Weights of a small mixture-of-experts language model, trained from scratch on English Wikipedia: width 224.
Below are experts of layer 2 (counted from 0) of a mixture-of-experts language model. Rows are named down (a neuron's output weights, with its number) and show model dimensions 112-223. Each number is 500 + 50 x the weight over its row's rms, rounded and kept within 0 to 999. Numbers have three digits each.
Before each expert's rows: "comes before" lists some tokens at least twice as common just after its tokens as in all text. This comes from a sample of Wikipedia text that the model never trained on. Tokens count by the router's weight.

# expert 71
comes before: " to", " of", " the", " in", " by", " that"
down0:540521443480511583406613529530456481519469541550505517499525483459511516509447549495525490587420445426528498520544423445534446549472482472554484375481428459466552534454516446480605571506448466422558579565538561575476571490444495585519551504516442431490543511569537497468493521497506555447477615469559506536416584520476529558544538514481
down1:446443494511442567457510505465591537556535508569565496530474496421551476573555532529440467484485541518462551505473455473561459479506401479515526565448495503496437493610590475507528502525470440534514616453482454465396492456479562482516445500559429538464479595437531436522502497508471500509571469448501480492492477436452393440498399491441
down2:467536532498581459485489552455509495471458545385546499537462489518540473468535587469451610527546522435510535475440455500538459437456432520430468545523495468490596547521453515527429439551493456478465494547508528554598543542560457479488502419532497597525524468575526554465607426604530445429519559495521428511478576446481533526488537577464
down3:495550456546368561417547486471450399470589459488559521480403572444503505564467495483539529471489518488412503545551510506407492499480521461482494484583527441448434526496569520516524554527508537611557442475468488512453551473471622505517464473561586461509558472455563459506622519466501505458430510397429482569551506502519493532503396382529
down4:501523485528474490499482503463458512366432546427454519455487520577492500434408485493496493569502521479513494624511525488498496438517564504439460499501538455437461535312526621545548509505438480561493471498482480503498476429468563492567444460550493559472547461533491423454508608482384545462425519544547370509525551419470625434447513398576
down5:503471480513502543419434513535520421502472483483549526569457605499482523429525384460491530475481527463468519504391463454481552465526494576510534385505478593557542407509539450433591514592483505483498450488565449479433452513548511474490450545461542459539512535452429469553347499530503447564522510614525531465536430505497494521419488436552
down6:435420575479502484527467458525492502604547518515496577523465462525577427579532410435559445530443548419493470458508416527487551417418473531576442536501563474527544423477486512472417496464545498523444551482543533487407472420479539528498417537510472562471550549509384457522425500529392546603492484504409519481558462549515542463544535520544
down7:518572496490573565447469487526497577523473300390523449493587476553533600551461587498552483555579544431518502459393518490481540516500481528460494505554453466500434484457455482584505552516439496508465507499514525573412546408540477507533503606437460557468463499527491495471444551465494533466501456521501484525561465554547531463472420439455

# expert 72
comes before: " the", " a", " be", " been", " an", " not"
down0:540496518486451461434434401462530482586539476449483439466480648420481485518504520480505494607453453518558498511439496452504508535463466475510464533504535519468517510534621523480470526435497482500487522448491448566424558492443532579490610465497507543454572534569485468490554435515454513481529562565537462603455476481475487579509372544437
down1:574492468543528485539569467526504516592457555349630609447580565463580536522468515527579530527453529504543472486528522396466537623509512462531495565469536428572522454567504384470441519476500584447479474551518495525592519487632532538530502489545474388516508623503550535531482481416512591474622509515528486563552485516468502584489601440484
down2:516584471462412417527572417560565511465438460495498503539499482514503449438456359525511477463545551439587485574511515438568559536514470540552449569586495429555553651513529438482527441376517518495565487499482506482561504500399503506491524466545534559500508536426467394567493434484461487499500552455553485435568519538482558562396498465503
down3:533470505473516549407451547529532500507452449575528456554405500507440524406463509482462508585477514511518532467456465500457586538499597407464559545501558512474484638483533513539440508494532474490506508376491445509481462488517535495517516489488510527457485472489535460478395495484523520512514414509520473421420480530540500537447563522487
down4:494500489527531509451403527490491451422413523483438510386461493511473523403545513543575566565464463393512541570545496417475470543477530488494474549571512569596464509535412505482409494581511478456541528520531532486504460473422602496448531471550532522593403570547485448554487396478478427461512484470516452536457547411459476489458533494490
down5:505623466571564381576421436563538423452475517504462473464475533470561491574567475510525426535472474575491471595476550551538470502449498483530513458565432440604542486449417554449494418482589472484539419450485515515462434464470529520521496486566550535600458432550484490432486459444593556384588466513504472532625506468543587571463500548539
down6:429565451418433487549527502493563453465393500552513527511554568535464606497501424431586493496456516547519531509570498492502401496456602407512563504581491430556536564424427402545446431522518535505549463533472505465531486529474488465448517476597507448515559501498504460453517547430482455422451567406540428502482473509591563510519551470493
down7:583347437566502532428423478446453479563544545466505485520452468528480406535468603550549569536480533466498516499504549523499517469599415538431453495436442577453548503605642600530618435514431511456513535468518488459531580471493519467511535476487427501477482536383518559486454534473439517517584479509564567421451436524458528532377464507459

# expert 111
comes before: " a", " to", " the", " in", " be", " by"
down0:453503514528496567454519406530509444483561499520498490562527407475503446585476443445493514513477520491490547448457492479454446533583515588600439472534536428543491415374398535451504568445497465528547480527490514417450580484497516574535520592558520487528472472485406543536410477450469556522623559457367506470453513460547460508446510545582
down1:520515457485493555510438374445438557501539493532494491507490528439471457448531512452532516504452504488571603436550519430478461513479627434539552609510494474548494499463542546529460450580494522441494482560508458554428440493462509555570508512419506543534506408505510536470492426520492468420537461441507500500502543482517552558492553475473
down2:434584496483418445547510476474598472407436403478520431537564464524456560454515451497537541601483514545540543538520500576439449492583540454459527488446508405530555463484471454464464425449526597428503485550505536615473412459498556461464508433573481490482466526577519482457449509383352511476417519453490461526553496401542559436577563517427
down3:393323464557443441546529410500587492431516501476503502457548454581502503420535465367526461522535486460503519493563559419465489549523545505533537503562482477525530487520507423544454523478433466474543439527441530609541486515597485514531444575438504481539548521578531465528419453473539496481498543428500456491527477472547588513478488499496
down4:419379484527490512439458524466468588572446479517558551534571477439510461437473492412566468508454500509440488468453493418621489466500521486454519530536593547538500521449365477543512413488448502533444546472484447497447472548477569435517462528527535440545460465557451554474444579511535674447484513551527517491464465528564495555507418469521
down5:506562563592564555534511472499466523599470541516561528501458543538487587473485537547496515494489474557534505563556476546442527485492424570496505437358477490541500539548497561423546552555611516453509455433524477546510462533473560401546400412485491459522494458497386458476525489478518482571416421534598520463495637477458564520520481533471
down6:475547536483505513530489534497515562481484531434470515529556590575505479547488560537483501476512462531465449525566459471534405486464428603532460424475522485474522402514522567545527529495483512504478370530522545434578530495499520441609503335444442440402511489472461585449502497519474463470469535537495446489433440534569500451500564549468
down7:550457515536550477477477558496495577492504492500623587488561454490437464502478459568551498466528391462532555536494502570542546500491548506426503534475477459457592514543568538505431367516410546494477514526444524549496533512540441593555498428514399402403480541471562452516421542542424552486462445561492486538488535543482520549503495548373

# expert 37
comes before: "\n", " and", " by", " in", "s", " is"
down0:482487510545550478570448537518496422469519524487474517557552509528597485440526551506467534508507478542537516513493542544601535513495442439686543548507541485457584547456536521570409445471503549507509538520492490471505558602484453453534581542515547481441465522462449519519512550544522476419434488588574467490450508494430496498491526449521
down1:558502449514487508479535557465506469474427444554396483465499459468525500409550474576420521465409487468488517576521463488501594527394528417446547560494625480585490525494502480512486497514439487471478485445431409441439513443504549502476498522613604485526454451521454485450530554466519444520478522581474540483472469443529498470546453475516
down2:378419537514494408459392513566589483553566449470550503463532491564524580551525489473607529370473550498513500512537498399567473474481499627480533516461455528379500492520447508508393464505532572516484485553519599502449523507490532527516443525511452567519477432514512577483582476437452547453529476527545411507517469548483541419495516606564
down3:410473519550433489545581562600516471465473466456556531461578580544509483516494480515454458439304529474560565523508471502511489545474569504397488531609576467502467482598529445506536407480469555505519460517421493449503479459455488484526490615484583484405480448445512520476525468621473511493531498535491470448573520535647571503545517558544
down4:525562541478425580564509417558464469486497470573565506487479493471452534484518516490437514454412468492500621455516455552504474547485528549482411537485476466542420561525512487550489467538459487565549615519445410523517439471491450434562495496383548445390573524425528503541430449480542578504460433426548488419467627493531511506514490602517
down5:442441530516545580521534491519473433509532547598532477561543512443546523436452491518419518442469556498483466473392534437638452588569497490476494554586556508540534470373515374526499482535528429471460572452516494451433491497550510479439516494475505520473485455452490436490534506628502516507552495542502493491507465514481546507443546413539
down6:616536478462452577441577461512445579483503495572533479538557504392533524512517569494562487560535501457490570503462503551504457472558538473552539472386435544525501460504400484475561473577471388463433460538519475511553598474560526501608510500478472529534446563465511452481496470513484437456556456498541501363389498400627449492449535519545
down7:585534465513576625579519469503535468440478463412526493488482552481419509554411484536518545504492504578449516521396517480485497456519467521433487465465502504546486447490473448563492609559497395475469518436480567488492543533517445512431471446495411503522552570477440478538467541480521577502554568555514514503581504478649459503492530467415

# expert 45
comes before: "\n", " ", " |", " 0", " 1", " —"
down0:487550478531481498359554677415537447452544524435424526582521534518609547437517536468447433516470493425526491442499497484489486482495393543467497513429548467481467477515467469463590612509540486475501546516582542513437584595500577481568538546537500408550448491463533385555403489497551473553482553588551472496456564477537465477543535549527
down1:455483542489420458613464446489457564485589478564581508514420440518472526554535578420487502460567408576420447538589538440436580512524546474516494461428590502556534492451529436515431508456467505451574555572520478509555481422552499497499531480566499415490592550569538535573450504406524501478511508555505484518487549495550556485551517457502
down2:520486475483539503521495496506490573470428442584421465473475552507549492472444436502515498429462545501515498535556413504523453512420511488490525472419450512514553398485587498498535501506554482534424528509639548474553529499479521599486476538497524521512514502483431486587520536481501508400539538498415449473488480444490399426492577493466
down3:457510444435533435488523464488527512494481436472389505547477458465450590541564494549521532487430522405483459470564482484586510507457534493459534474503507488517435448567485448500403458456543548535541439584503603511571436571541646555532384515444541491474580567443500445566572519529475527593543585447426479434492431485442447458599469482384
down4:508485517570473474544540442620571590547489542455574469517563474472476485474422471567551510500559452526504525630463523424423541522458601468503498530587509498538482422501410567452488434436512491509560486561468499451547509541511581512456464490450533468499445484418506508530557393508436479511568426502538525512472459554529448487527606509512
down5:637502445488490482545535451506490463481540497533490491318444564478574496577406384450547441416545565478572479524616567542478519542517581439430502507481583485397529555461429463500455497521462476594473499442515444497481512384550532461405472519540474486483508430539543518482400588543513441427458526471525514483533436474538539486484475565443
down6:501471568442505529410451530463406623483621520504549446497599547420502470518478530445494515552526566503489492536457490482456611488494470568468470479387549557565455446550465486464504509560476475472469409437424554507540505452572443456502525536423446438464525503480546469443469507517432489561557489508575574604480423569574490565495460433544
down7:562539554455413479499473454394570455512541616490476455510561464530590525521470480560524416572524570529494396549500524526548483547571433541476456466468470474528545555498493632419461539529531507477563525497462424530458515523484547484449500435457535503544477378528519499471470430425504444520505432527534526544466509469519477382378562560521

# expert 92
comes before: " of", ",", ".", " in", " and", "s"
down0:536570472488564471513446499542561496484559532555584419572492487421546472498473463391464560582589573511441567575479416520480472422421509548560498597412499489466427546419558606447542481542530421394459524499551434590455523467589496490493506495455418414455531493454500532513538503403442527460550449443407463453569446458639453526579495597460
down1:580573583394534549518487563494482447396493598468561478525545614521569467525501531514494554497481446473497492475516512520489462484512481489519493566442530529579558520544604533485516472547396471453503462529471547488509527437403507544548529428547456438477466590552515462530524442424475508627408441466575378505402528394449462502585552515539
down2:503535407354570443454490485469560534532508491530552531463521486486576528501530496475491537516532550487529478511485470452487462509489474511629430498535504560615507518491560464541525502424487543577566576531488387437563476521444587452560508597506590466507474486500506393480592489538406520550407499489498486420589504460507491375442504526429
down3:528434504557542456580433505546472496485405539490516531437423599609496457560426571440512563487514498535536530474543558528539538549575509425466479455483502568469577422317578510544502490531500497447457572594434478534599525446500570416509535552554453447493455498357458418475503499474494438512528550532492508522459565402514448548564495529528
down4:486493408610441507491447598542494517527571564522460471484493513449464487515517475518516494463504455397483463558505427471497489462394550471498569523553574512499569595519433514477503509459618503492464478501505454504534491530505404531498550458470504489506466438558509557536460484532496468478423434530506496575477506480481542451508386452585
down5:515472421510579490506545496482505495559482523492551394595420478530508453480492604475498519447571573494500510513441504414427477459505528516469457471539525482527468496555526495400386475538423506492527434472559636576351536499418493545504425578489378423545549542544380474404529454449493566466508506522457580506491481507584525502459435542446
down6:504502494566487496422579507505567442530543585563382503544486516471495485475561566467505545536440460448575507522480511541544372456535491516528541488502607550435505548488488507508521471425539390525553556501497555556512453513589515606514441459416648505474472396441505518525421484541448441538587521447518421526452506480501475488435407479526
down7:546416532558481569444433549518438538550526540557498544525459443513457489559476509481552416447504498525532501490514469528484561490449477499529637454386423580450494509540364459476506442505558528521546513478512515525467510461577491557558478459451455510569546554508500515545490479586635491430485488441469544443486497553500466507456467431564

# expert 24
comes before: "\n", "-", "|", "==", ":", "The"
down0:488545474466421569516441407445485468455476439503435553511478531587536546528531508482426560471504460511547492531533573523518481582473472548554459482470499524561452503555440463501492482540451525445582445514492505430480430446525492390491526486471440478518441408532493504539462389606552525552497459537430600586477327550540516392555497498499
down1:574486509541509377491514483547494487486544573532472438592476410568493513473490551525385532508571472524344405486467505474524419581498451562458469468519553513484455466480535474460500658568509498449478458575453450487516615520564475437547458443433542462474491466545543470477458533485510498496452578504481476505513483491448473540460496447502
down2:495471443486573551535478529495501574552482491508376525421572440566460509444497454383498553455478500492631542494492548548471476457482540525560562536442519593449396492455472530455542456502519587532475535473561446492523488493455525535493467475476512477618483499455536400502490528465487520507463590504454615535440442459510520537463433541531
down3:420449547535469479521534555465501387473482533478494543523507435503455495492465445516483506574456523473494522517481500448551483533438413572578560561509503485463509525469539535634498601468516367461500626513441506510406478494490472544458401467556509550563530569596483576555556532504459524514525521454491540524548481392527406540486545463486
down4:510482534537449451521462567478504496467603544528480467431602421422552523512534523553445501532527537432481437506546461515626489496463431452556478451615568505401437544526482538427488526548505482498520421494532442457439513574378497424543411471515604557519510421527485478563483439507413570508566469500473509543509426488541594458393510589510
down5:502565446596458410505555502475615455429528571456510526497528424493497434514445550551545513484510479492447523475445529502453497505476436604542473504477648431525438472559554588513448570486456456432523465476492577547539458532476526545460469417499433390514536478471464487581526562456599510477480594506444502513494428543480588414475532531519
down6:408430436522529563544465433433580360529487417545495593561448535491498471530489569457553641476466517543543490450549509500545501580604602468550419405430485520569501556586471493482529434487458473522501584591432434457495510470408444528544509467456584485521531583458474473462538442571520491495485472485436606579514526526538601546519543466569
down7:494551524424471408477432561603512438481480465454549539493476465516459420447434476535435568441545595517558465486474489448571482481553370545613533492476497502451419513499516592519531531456474476485496424533502502600377534529435424529546557494526497481536501542578514422544535428534535496441550426419497580529467449562458492418547410593488

# expert 74
comes before: " of", " and", " to", ".", " in", ","
down0:473507549452454554512388389423500596534518489583500554524426480515497470535525521504474417500453516473454541493538516553546575455467526540505481673478513598562446593562458551460532445520573470496482513419546542402448495491543530599505393528551538463555482487479420471525549542453576465447511456488427452466500488485478504608520504473585
down1:399569397478482410561501425481451491498524411397506497500444426460391483368494503522458513528513560445503510505554421437496444487469481474521497524544465451456590567498520504487458514540483468400433532554471516548504492476516487523359507530579510497481540529496454544512614423497440460533492473473579498504505510491412450573498552457434
down2:557419508518539520447471514501513520535502512551468462586474458551570538532387528497534489454446576479480468423472480484491575530494639578429542559470542472507530537414453449493489405432570518535550471534510430500452471425525620510514464483470522614543474452432530453630504472441496564506480526531569524565451515473466456441466531592537
down3:507491470442545463547551504560454540513446466601480507529569500627474524525460471554477562502430496506544540528541452486476528457370571534545456436508492488494555507535415545547454528603556542581465513495613560469470532555455407570583580501447465448518433471556505425430416535519426497462525512509402490457529566455513453530473447531459
down4:571509532520503545521434464444436477521499520530509592531421548424405471477429545485480453550460501509495618526502526454466428541514481589524473449477532541499470527523501517561465535542443511545523485506608483501364479465448454468465503546427517369490586459450499492555455414491476426579383526473520552466449465455441443488484424510456
down5:430479532427573395464491515500581445431452486470577540517548515487519505482521479510542545390451564505590519571537586458545464453530527504357552629489547465489451450477580527518505430533517562483495469511506562543522502531513462476444559443491476496506529455563409465534510439415448540408479437471512533552529507516515447573485523461489
down6:527518461568531516459470489493603442502494466558488571419520443600423415482467516610559514517504576351576456533453442529535507542496426547509495468487483539488549574503427641477436405472538539493482495485419506529537485505572498510532510518521440521463579560542554485447504533535489590490470532525554541448493545557453518511449629496474
down7:453572473437436494539533487526535523519433548345430527448521462450448523487418506448555573460521552492517461547382500604515499412445557507579488515487490565466517556578479463535559473563493536483429465517476437556476423546581498573478551501524515491458461455540550511521544537453477591493477539446390505510529456476520530536569531437530

# expert 25
comes before: " of", " and", " in", ".", ",", " to"
down0:478440392566543604549500501496491523449539563444554491483501469534485531594521495499484462481509398573425543471484521430542512564551443470533549494456432574564530443501472486503496505596384496543523443535467509477494503552549494518579408642474459519407491565484523523452507550498469487460545496469544456484476475569666550463489397483583
down1:468445549581467456524479528490524467472502434513561514471567588541446535434513472424496559495427452533521420463511416496574511474546433471425498537582549579471541516533415539461552438469412515496502544519551516599409582541507492481556495472569482573468450457585510561462631556470462469459500488558415520489559588435568528491541533566465
down2:499475454510502479431400413468536493496540506489474476529555566502519521487436490474349548549493549513462530566490469463468522497463516482546450505530546504462494366457612514482479492402467455566371539491550419469557432490516596467617529579481464417406561409470478448415531508555558528465484469521446447445514468438387485511531493526469
down3:448529512558521489491421431541437485437479518536493540430351418491432416486467511473469421547493484508418467433468431437474582472548586463487497381576449427513504440561472591513515534499535517536392500435542458460411435592444509521451474470523482501549460515493418497438406549477509506528580528474586535408499510436477452504440455549539
down4:534460607513440495520478509466424447547455628458498400512542420491571456438488536436545514477427535565443558504489401530471448400589461573510427531515494403551453538531423566548523538615540501441462529500480459497434556456549513522501553493520465444478547525554542553444475490471533483429475559495456369525491477474538533552518517563392
down5:519527590481557598530465645481542453452520429438592421588492459506565505556526422461472507519496505620405573482438522444485505450583433575406540488399525538508392535494588428509496496480485472487498497478443452542496536502526503553532509546453459504516517565454495520541454502488597406465511466540480481428529495538466459410491511517554
down6:496571442452407562441380540559541509558459466478520548532557471466471540536504510483469486513402451517443451571441512517529487454497337538538427486403507420549414468498502500560454445530481608442491473505504554522540508538514457503502447487516517476489537508488462476561453437466474420459575495544489587492528522546416490447524445577460
down7:468444486512452441521467458524483435475472555593531490447411404442520610504548503498498468509470494576502456442409493461467526447515497523444491511446489503449571471447539468484508581518438416410547379521445462524533477589445518578441446537505603511424511651567526424525482473403449485543518519517451417501517476455459451471477479428509

# expert 62
comes before: " ", "\n", " 0", " 1", " 2", " —"
down0:400515504516425638495503529503449550442504511444496530552406487530489481495596491503516423450540488507480459448527526593537485471472461566509576467476507520408510489439540543583444493510519517453527484622484449482563551500481485543495437580449482610583417504555463516490575430520561648465538546536447574515462593485506528565455419537469
down1:588604541569522483461562495460474468568489429538528523510363530453480431464404431483522531480505480493434464476493495529476463481453555502538505558471437523478463490427449413505468536545465511492473525470460528499461464464503462549552536503518472399500597417480415534509520494450524446529573477509513506490473441493441474523453598498497
down2:519467544524522551542562538541417565613547568477445401529518472582561491503370496547487506509527445496551519596445513530449547472486511530581515534454487485456511572517539562468475497431486569522447474570571412528611535539474366497476466600551452389518579515436513552528490511510493493500484571480512548526534485538502500524444505444534
down3:511537534556500514429514557560514507447577513492472510560459422508519493459543490453457513420475435533453468460489521497451484489458490587494509465542414517516416405461461493432452471429429587413504467461517526458506581523433471586478477475474494532521557558519435500530498499505499491416457507598606495550426557401465574537502470525481
down4:417460509520467456592527609504490419533546465477475511588476500500462473474493455488451516496507480472487495485413499414511533525506581461632443493491557452525458507514433417478425535589530515512424536536480553426488544562426587473540482452592540424540514435505523395530457410492508455563424547634564440465536457550533499534544579401600
down5:429498508558484483475500463533490544534497449448457559465486539444488585625546489508464529501478487423402506471501503453513560473499488448489539464626637466434614542496597446503505408485490457377509553485496513391501522566453538485410422536575488434477458466539414412544499479459509513560516536561495530492450489470485490577578497532466
down6:547469504558489438462458498485583455546569497472554516500386510518502567532530542430583453610528467552448376471463534482462499547503622487512578486433521549496490543635575466530502577570541483445469599478463486547449505464450536479515550454451499532424548521463593567510488490464459586541461455473555441424501573499491441498445571439554
down7:426520524535466491443503482466522404402515449494524570519491440444521569520488475514585543506409533540508538481497449540502507400475507491546505479585444528543457512553481505517493400552448572409482359559473482531484369525462463452552463553574525494522488560529493528524563508478417485430473521488579473550545521486518581431451535513520

# expert 79
comes before: " in", " the", " to", " by", " a", " for"
down0:450563574543433488526489512418500514494536424487514551484454458509464493446498600549564494550493562543528543530568553508390530505575514574538496423473493420498504498430517547509418467476512510530412408462481527514491505487513447493518566496518497517485565528501548426599490503492532492483489550581513523541436520566442473532485547536387
down1:517495494435417492495485458560528528539511435516448523500469401561505429453550471485564578507479468504437516528585430426550468462443485418477545503515490542558432437440628477481540530557513511545491547545422498536566524531506548361438468455536498578603555544511468451481585498471435557512497456425480522495540493503437504466482535402456
down2:507455487427552490438552588387563451528497530522572528531528549491420415468446450487453521477505539501510432473456502466551484529614525621483464520475498478468480444532636556505436461456587459442504493465452564453422596531429486493477493448436451464496468518418376534573464406475565507499512491436479485486443483485507537553525520497542
down3:481591459444532440550512422358515466456471488509558453468557497531457548469520539500381499486430452521485477463582340428469546481573549462547584507598613363517414523505446524500574405485529533483573471422499523490563456575454521548583586467487466550476481465597381495446484482504556478515483503515452468545565457473437462479506546487472
down4:491551524546415499507524505494437396493566428553502511541487548578399494488484540451475493432469532527403475517513546392500547555511554502561521432499570496504543613441601548577588557469504544466426431592443528482582492539530453502410524487540466507547523390486531510524550456418517446564500511483532394539510545588469533519466500540528
down5:506514536485465453549434499542450580488502575527566581558542525506538444574511492467552477491599440467516503517434467497580374524528455556527476472508524505390529536552519565545317499470477595572549440415458548501538454621501457571443554516543513538445445488447500509536522544570505510413425494496566515505472563491497603566432474480590
down6:440467487557550532516492520489525403525584523477495525434483538523495566513494574389527513593449535512529426412452526453420455470559456438489542477469632502471531530466574474537468434526452505479524405418534497519472426604421484484542541526503563527482530435469499477517490484552491515532506498591525541540489499481420455474465476455540
down7:527510501531485451426551493371462377500473523533535560496496524429549542451573538529510517456507465433516530451526553514531517503569489495528466540411569518554554523521518477526512452506537522480538567593530567546601543424531494516538545420553469573489542517433497473566458471570473486535577464549533390572502402478465497562504501470510

# expert 16
comes before: " of", "s", " and", ".", ",", " in"
down0:434479464486525495518455519501507479490422429456485462435502562423503472470496443507408522579479548455599425476528552521455457522452457433429600593570463440528368499504489507511538503511450513429526469429538473471447425622482487524506491558565443506509432451514488419468475511510465522494573514555516518482484552483513472425423577508409
down1:492536547410414502421499473472492521540480461450474517503512506621537427486545534491441541551577529556482410451503442449490435478537555489522493503509540517605572544509412453504616537485520473514585488507461502491568417428502443445492470426565551510518440479497530565491539571568466462461441437523586474548522518563502580468488531472457
down2:469541439523501498639578529473524528515542492557460480538526526455525514504410526463541523567491599483501438515442463441455502444489521361526556592478549409583459465391476489534453538479490418508508400510502543433504550476437472511510524505547563484546515431496475453584570520506546482427477527491487504546556485403460517414556538490383
down3:559562450543475470489515439528424553532442548484514542561565523512614520535473610474478413478489484404618534549519425548499532566588472455491551460504555502578460467444548438458582469444508422428546535478514438489557466484519505513516588507491550458570506444540453496523532429411383528449429549519561478600533512489511475520393434521426
down4:453486453482370413439531551459484541449395509605540456540520469482451442504480449453516531485467477467477489547559447421501496553526397527531483535522467535489517604436635500552487496507429538523555501507495562370569494497496491476529499484455441551560482412452484548601578566536475494460426436492480479546556558473511554555469530506514
down5:579435373491517482523605435433402422511467401528525534450474521504563364483531540500520603472448528514495461469425464441480549507516515542503510436485551485533537427534499569511444488550460476618518436487492535479337416628471448495453490501561575501471540471580578582517519464514497484572465439583447475550543592535454531504461464531537
down6:440416480487442547516424543397458467479520509473566476528542522496464563504442562451492475475552466428525496596413437432504444573412560410469508375578541455334551367484665485528443509508532559609556478508522519532525498565468502515494466556485514530493571472479401454507494491489511528464539477511520504460575472514540462447454533578525
down7:429528511494545423476500481428474458500432474536522446384520385519490430481527439481602560487511481546487463507439408533519531465451492484515480478437454488518434493536470500453551459429565496509394475435563546469543435488593522612515485514589496541402516505580509505447459473479584545509435516450512483483525573484548532522538371448531

# expert 116
comes before: "\n", "-", ":", "′", " S", "°"
down0:425408501449549440427449417513454490542594424352481449467465515502487560477510497486515474550527528590471440479512419490522554503453512429520455615460545451390484472497526500438409542503498505481485588472570543465491516577506609546551491475510442464476466481440469509525495449476517488486475512525546574437464596515569546536528510482496
down1:532482477543473476511457456546365510557437517519515492431424517585514510471557495556521470478480545516546552527482475448475531556514438518538516468587535630517521663555457519417494413456542594469541531492527465409467585507539583572432466482454558412437540475497551451453475484581444462489418502644572568427559542468531460489548434516465
down2:486482571482473415539351414587492465496498536534476504406413517447538442453430463620521550528511419482411557514549434518487464488496518513498638431612511468597468525513486448422465491434555600587437485533490487475489503494511492486475460488541485571513493545502488411540543462512549534462528610546442417503527494483476504523525455476588
down3:420459493514526511512513433531498543547518608494498457455515546619493468507551493447423523496540461493520358492458537423510519525512537565523473486466536520502500444511488452347501501472518649385564557432484521465518497497497499431490547324453471531517507522450584562424511494432467514427540534653537464532512486510518547474496563511503
down4:456470450599461514447449574579526467478449506496454453534620597525543515502320499544479470477528537523470553463549477524441521421455543523566522404438510467443475535461487515496422413478490503390459534532525557539561541485468533527527412494501508498530540458464538490493433544441575523469421532480487503503451429577524385436566477597525
down5:555489538484625557534492545499591459608604498579491471514517504502528491550468464494517515385514472460495458505448498473512413630507517579371543511524502457521530459438498495437494453497451571552509562533544591477496498549430502481428483519483490499584544386514566532439493461442484543519495509556451582494456454582453564461430592562511
down6:445476559493482516550511523468457544511504465437441530479454446438446480581524535588455486469507501445390450467468505516393503411511479546493526520506557536506562452459494342529611522462491463531501411512496508545495471526610459459482471464516416561549566497445538568447521597541559578528496504493475532453416466450519416457370471531539
down7:613560427461455549513583466497459506529492442463462532586520452468496441429509510497600577463492423571447555470471505442462527460496459468553532441441441591448542438535524505472495503424571426432454475469421504527518558375535517495567538425447405439414539458632461505556501517484497498439521542442440543575442417486541439495607484556527